{
  "n_layer": 10,
  "experts_per_token": 8,
  "moe_layers": [0, 1, 2, 3, 4, 5, 6, 7, 8, 9],
  "router_score": "sigmoid",
  "balance_loss": 0.000691,
  "balance_bias": true,
  "vocab_size": 17666,
  "norm_place": "pre",
  "attn_scale": 0.0884,
  "init_std_down": 0.00698,
  "warmup_steps": 200,
  "batch_tokens": 262144,
  "seq_len": 256,
  "dataset": "wikipedia_en"
}
Below are experts of layer 4 (counted from 0) of a mixture-of-experts language model. Rows are named router (the router's row for the expert) and show model dimensions 128-255. Each number is 128 + 24 x the weight over its row's rms, rounded and kept within 0 to 255. Numbers have three digits each.
After each expert's rows: a language model's description of what the expert responds to; "comes before" lists some tokens at least twice as common just after its tokens as in all text. This comes from a sample of Wikipedia text that the model never trained on. Tokens count by the router's weight.

# expert 37
router:107129139134146140147123148111141113123166115142151128130110132114137134166126054126140140124135138154166100127095152115116137119158178160133126112095132129135144085134131151129127176151110126167098137182157125093128111148175145125096124199122179139158159137129112131098132154117141121135102093163124140114133088115105082135118076125101125107187088067125096113135124095124154172148096
Description: Pipes, semicolons, hyphens, colons and equals signs separating fields in tables, stats lists and election results, e.g. 0; 0; 0.
comes before: " ", " \"", " —;", " A", " Candidate", " W"

# expert 0
router:106123132134135132158134138128126126118119104166159134134141151131158122104117133154121166142172156119133105157102131105133106115182131110147105123141131114124137108108122143091133128173102132124124142113159113105080125151151183135131154152140164139123121135102123135143134155104099152112129109162136123122112084142120141164106124084133118093122113068125111108174141145109154161126134
Description: Blank cells, pipe separators and column headers in wiki tables of sports records, election results and career statistics, such as Votes, Candidate, Apps.
comes before: " |", " |\n", "1", "0", "2", "|"

# expert 33
router:079138144152130109134101138141103146127114107137176118124145115095134115157111138122096140099134122127096137126084123093131099123175120099143127118142110134141137098125135163096119117142119087135107151121146182117110138136134227116118122125115156129117161137116134155126156166137121177123091147144097132133117127160098128171140129118099096130119073070149113128155091131161109152109121
Description: Single digits and small numbers in scores, stats tables and results, such as 2–1, Apps columns, vote percentages.
comes before: " |", ".", "–", ";", " |\n", "0"

# expert 32
router:139084104138149153122112144133111106120125128142101157159121112103155134116135116125081133125142093160082120095124139078155103102117120128130110115108143134117114136132142121128131110136128159145098122135134107094158144142103121141137060148126110128183124099122107121123138121132097205157131110106142146082095156166138104139107132085120131128104117159123095062143110133078130119124128
Description: Abstract and social nouns and their suffix pieces, such as life, government, education, -ation, -ities, values, Species.
comes before: " of", ",", " and", " in", ".", " to"

# expert 56
router:105125154115068107137085141163093116139104121150089141103135147102149089110150157126115151126138107172170137165142159085144122087124124109121143128121135145124158126145127143108120139128127143125127169139163116105060094113129209125129153145140104119126186136120161136148115127109106160107119124141135159122070130121103114149151127110131161097147123140105120120182114144130086166126087
Description: Line breaks, hyphen bullets and first field names in infobox or reference lists, such as Population, Website, Phylum, PDB, coordinate ″N.
comes before: "-", ":", "=", "′", " •", "\n"

# expert 13
router:136134122110157131139130143147124120148144106107126117176108166144147112137104115128114115110121148107142123145092131150104137145158120129207140100092162106120135115083138139106136112152114118108127148125158158104148146095155140130138136145138125157088172133114139145131090121125088139144135099126119148121091096175119140174132128127138115054148075134162101110174114155107180125087150
Description: Numbers and bare spaces inside sports and election tables and birth dates, such as 14, 77, 0–2, 12 July.
comes before: " |", "1", "20", "2", "19", "3"

# expert 43
router:126111108117107115147101138169113152116145133199155151098130168127137090132124148094144149112158137196146143112074148101133145140162116087134133129133080144147157132078124149080121106143112125152136128087119119129133048104130147131111185111152109149121130122116153110130187162133110141062120126133144125112101128110150155138147138104147116121135062105112130115133129146124079119108094
Description: Infobox and taxobox parts: United States or U.S. after birthplaces, age, Born, Died, Phylum, Animalia, plus field line breaks.
comes before: "-", "\n", "=", ":", "19", " States"

# expert 7
router:163122142142166139177138111107129141137136120162116143128105143131118114108113124109140113141167143109108125149126140151126079114120116078152091101113112127147132122112153145121121151134135131120148116178118119127068098132125112133101149126104109105117208081133109107104110127122116141117151086077119157123093109106118116152166125146118146138181111099161131122145098082126109106107110
Description: Bare space token before a number, mostly dates, years, scores and coordinates, plus quantifiers like all, only, un-, non-.
comes before: "20", "19", "18", "1", "2", "3"

# expert 31
router:134112133129153106149122128102103110132128125134137150143093163123142146176118124111120135150126090147109057115125126123141095125139127094135102102133108143120096125155147134127090177100127141161123177125090134145110122109135111133165080109156117132151149101102114105123098114146098195126110095124137133121095122128154123119163096121164110097116110121107131092176105138139103139147115
Description: Ordinary common nouns after a or the, e.g. system, company, team, water, division, temple, sometimes a word's first piece.
comes before: " of", ",", " and", " in", " for", "s"

# expert 61
router:097133159183122133163092170113136111138154143135102137118143151115129131088125144115111129058113129115099098102098165135150120105138143121129103125137148101145129131135143096132097135181113087124094103137091183096143111117114154148159085153161135142125136143086101161110127174132123127115113100127080150122130096101141120134107121136103108131099119099095162112163103101140095110102131
Description: Pipe-newline ending table rows in filmographies, discographies and results tables, heading closers, and word pieces like pl, sc, w.
comes before: "|", "-", "|---|---|---|---|---|---|\n", "|---|---|---|---|\n", "|---|---|---|---|---|\n", "|---|---|---|\n"

# expert 42
router:139104135151114131171092131102100153101111133159091162112130122125121101125122102126154209064136128151124116164114131114146095130145146161137148114110133147149101106136119131134111119227112130151134123146142132122109125144147123132142088174145117132092182108123097137112115135109123108113080120175121111130126096115155113142125086150117124098117134114137110133131141114115137148123129
Description: Pipes beginning a new wiki table row after a line break, plus separators, semicolons, brackets and LaTeX symbols like \ and _{.
comes before: " ", "|", " \"", " Total", "\\", " Win"

# expert 14
router:146095118160139106141094116120120145098110134129108123174125159127144141141116152145135124113135170177109099106117150147126162120118183133121090129118132173141125085127120117142090121123132123141112182173139155064137143142139157113110138091163135121120122133107125150098158131059150123131107122103149147133123132125132071153121113136141108108183103116121104095153123071151143125126123
Description: Colons after field labels in infobox-style lists (Born:, Installed:, Tibetan calendar:), plus on, as, include and dashes before values.
comes before: " ", " the", " a", ":", " \"", " UTC"

# expert 50
router:132105128142117151238129157126129138077142130129101190113137182098131135107141111100113160121169141140083113085147163117140100107127135136150175102104150157129117117104156135120088132134094147129127152141155138093140162132144100129159136169130140126117151144120094113102114155111115114132095097150130166053148120133094125129160086113132112114180099087122123113124125078105129091144120
Description: Pipe separators between cells in wiki tables, plus sentence-final periods and closing quotes or brackets such as )., ".
comes before: " ", " The", " —", " In", " Nominated", " Votes"

# expert 6
router:093129119149105139147126128191063158115123114132162154165148093082144148141095118123089133145136125119118092151092115138135124119136187071138139118144149158129078104123145131113128154160091144182126131122092152103102133124130120145131136165088180122138137133103110141109148167146090112080111087137154153119149129137129142187129070140115123131104121151129124080110123085113153095119098
Description: Prepositions after nouns or quantifiers, above all "of" in "one of the", also for, with, by, from, between.
comes before: " the", " a", " his", " its", " their", " her"

# expert 29
router:104076128162155114186107141114141105106134118126177092166104143133149092105092102128138137140161127130140089120139169127147096142105126147124144107106143137144126087128158120130122078161109173145158153113177141118125119106171178128099094128133124177139153123116108122119141129140115131085108133150124125121152147114126097157119125137155133106097128119161123120189110106163160158161120
Description: Raw byte pieces of Chinese, Japanese and Thai characters, often after an opening parenthesis, plus digits and first tokens in list or table entries.
comes before: " |", ".", ")", "–", "th", " -"

# expert 24
router:147103118137149155138117157136124124106101158139098139137153147127143105160088074130107180100120150123145112089069121100131101126222115101151124124117107113121137070114116128145116118159119103114138177099156208124133117126123154154116075144146098123135156136103128145154147163151115151146095139146113108130140135175101126169107138124163085133101087103158142108161151135129144127127112
Description: Goal differences, plus and minus signs, zeros and semicolon-separated scores in football standings, election swing figures and statistic rows.
comes before: " |", ".", " |\n", "0", ";", "–"

# expert 62
router:101110117162086172149115126074163118123176092139128154137131143130120146146089117117160129138188135160101147131126152133085118109135184148163114119103093153157110132135128144113114137140114137111139135140134168109131154143118138122130113126090162179099141134111130135145117155122104155081108109138101172114110106131158090123133092055083155123121111039145101101161119134126133136097109
Description: Time and circumstance words opening phrases in biographies and history, such as during, after, since, Upon, until, However.
comes before: " the", " a", " to", " his", " that", " he"

# expert 30
router:152132110194171144154138125137127126117136104146089149129113114101152142108101155128086131104135113143106105171111129089121115081158177100130134131121119162117136130127117099134142190116114145128116136110152125104091118154114133112129100143125167105163121099110137092128131132110114186100086111143143161130136142118132112130114089106111122138108128103122121099099119119146083099090114
Description: Quantifiers and general nouns or adverbs, such as more, others, some, those, families, often, known, mostly after were, are or many.
comes before: " in", " to", " of", " were", " as", " are"

# expert 21
router:138118141146087172144130159097146139142111101143119146103114152125146111172131133114098139146156078124132147101132149135082135103172164120126097109138101117134134136152143134145101128141103128092113110125201142113124145105139114133155152161112162166077131138127072130101149153106138152110122130151151177077111116164108148126165093116117133141145136082122071097123147105134136063122119
Description: Sentence-final periods and clause links like who, when, while, plus time nouns after numbers, as in "two years earlier", "five days".
comes before: " The", " He", " In", "==", " It", "==="

# expert 18
router:140128055170133148119113117124109112122131137124095135137142124111138136152102114125178139123167153118117143139096121118162166139137117116159112081087113123172157085122128123131125118163130175153122129152128148100123098158141127133074170130084157158149125129107134106117087167124103106106141115146128107089142126128130102125135117100106122097168132102114162104131079127171111140142120
Description: Inner word fragments after an initial letter, such as it, in, und, and prepositions like by, in, during, using before a noun phrase.
comes before: " the", " a", " his", " an", " their", " her"

# expert 20
router:097104153185115133207111126121118133129135144142100146127084106111141120129121115130113119097125108169120086185124135135145148117149164158160147107088121151145094102118129098115072133132133131113124188122158123141121155149154170116096118116135143132145175115114118122131134128087142152144087130141138178128066145118079124179113116145097135085098075129133107124155127110121132079149087
Description: Digit pieces inside numbers, especially minutes in clock times (7:00, 11:20), years (2000), decimals and table values.
comes before: " |", "0", "%", " |\n", ".", ";"

# expert 9
router:125131138143078117143123140130097182122149131134119156161126132123133156149138139110147127132143109116098154135121139102110151106131136175155159109112103136137132078077136095092097103151137132169121135131116137105132152162126125154118093153113096122088122068118131127129129147115118122124130104147120105113114124181092086168123080114123071103128088114110156123148131147177170150144112
Description: Prepositions starting a phrase, mostly in, to, on, at, into, during, often after "as" or at sentence start, e.g. "As in Egypt".
comes before: " the", " ", " a", " his", " this", " be"

# expert 16
router:128130150141111144173138140141127080115135119187108164129129132126161118137117085130135151144147124159167107139094134086148121099147153078145127124095116135115131107133136103111100185144101125142110125121111152127141091111139134129119161149122168092149149122109146132126107163078152126134090121185140145115112084117116133149182122100114093116149098122170123117117126134118106158139061
Description: Pipe, semicolon and dash separators between numeric cells in sports and statistics tables, like GF | GA, Apps; Goals, 6–3.
comes before: " ", "0", "1", "2", " —", "3"

# expert 15
router:107086130114099118155106153125073132130127121129108134120140168108146124104129153131127124146143158168136126167138156093140094111177119068136163127126156139115142132123123085106123129150123129134116131150137132074106098092112185155141168172128111119133134109121158126136114117091100144114132123139130159135109097132136104136125111117102142111128133126143121118190121152130100193153103
Description: Line-initial list dashes, table pipes and infobox field labels such as Preceded, Native name, Born, Date, Candidate.
comes before: ":", "-", "|", " •", " by", " Born"

# expert 17
router:105122125162115111177129168143130144140142133169137119085150143129134105136133140099121127130142149163128133122140164132088142153111124170168119115127172138125109139107157172153138126141095079135118100152122187146146118170156137122120094133118117137097169108106100109058130131083115166140139117109105115110105085129087122162165095120150127092110090104063111115112141106148147113089087
Description: En dashes between numbers in scores, dates and ranges, plus opening parentheses, slashes, degree marks, and joining words and/or.
comes before: "19", "20", "1", "2", "0", "3"

# expert 55
router:088105118172143133115110132150084158152116121128116136118112137057164158143122116108044099158134072129096169109135129104151107123137160108133129137107132135106119105137186151101118120130079151159143165144137135104110152115064128114142093150107152112183132117125132126147123147106074127098117149167159136126091112138149159137143111124139133110107119130180083086132123071156146111089089
Description: The word of after measurements, plus unit and quantity nouns such as km, million, square, land, line and water.
comes before: " the", " in", " of", " to", " a", " from"

# expert 57
router:132122143140145150200140130163138150125115154128122125159123133130128126144138123112112127122173128103106134149184140119144098092130107135127098093131106133142117107120161116107130125143128118133105110147092112092074116139145120158090115111101096086130215106105118090132119125134112147126140102117137133112146147114121146142152133152153122152154064126143125125132090066129153129086141
Description: Spaces before numbers and century pieces 19, 20, 18 starting years, as in "early 1940s", "between 1950 and 1957".
comes before: "20", "19", "18", "10", "17", "16"

# expert 4
router:090112108112103110140079121178108140132080149125130140132154123096139123122114153124121142108119162193130080172124150135140131103149125127117090124144135148118146106160117120127117141137143147144120149162160115110128112138119174115135125116146118117151139135123138129113150142087116145155101107098141132127066148132111070140136105120154137103161100096069111110188149108113116167151082
Description: Field names and their colons in infobox-style list entries, such as Website, Coordinates, Genre, Other names, Years active.
comes before: ":", " ", "\n", " by", " UTC", "):"

# expert 22
router:088085075138103165159148165117132113122149115160140105138134160107158133134065127134073154116140119144083143114134135093125118139140113129109113134126141161125133105112150122135124108163103128106157143138187105106129135123115134131121147143139152135154128106148137138061133107092131170123144143106144116102056098185131068134125115110167131107115083089125152121146156150134108127115134
Description: Nouns and verbs of life events and honors in biographies, such as served, born, died, took part, Awards, Winners.
comes before: " in", ":", " of", " on", " to", " by"

# expert 38
router:136129123120153124143129139141132133120120103118145136116107140133134109131082121107094137150147130189152099125072140122126104137151133083133129102133130145133078096115108157129150126156104089142125130131151146131117127093159142130142123128151141166127122150131137121137150112126109149110073080132060137122050162133138134142122123119140101107112090101127134088139115168120092162145144
Description: First word in table cells or list items, such as position codes MF, DF, FW, country codes USA, ENG, and headers Nation, Player.
comes before: " |", ";", " States", " |\n", "'s", " hold"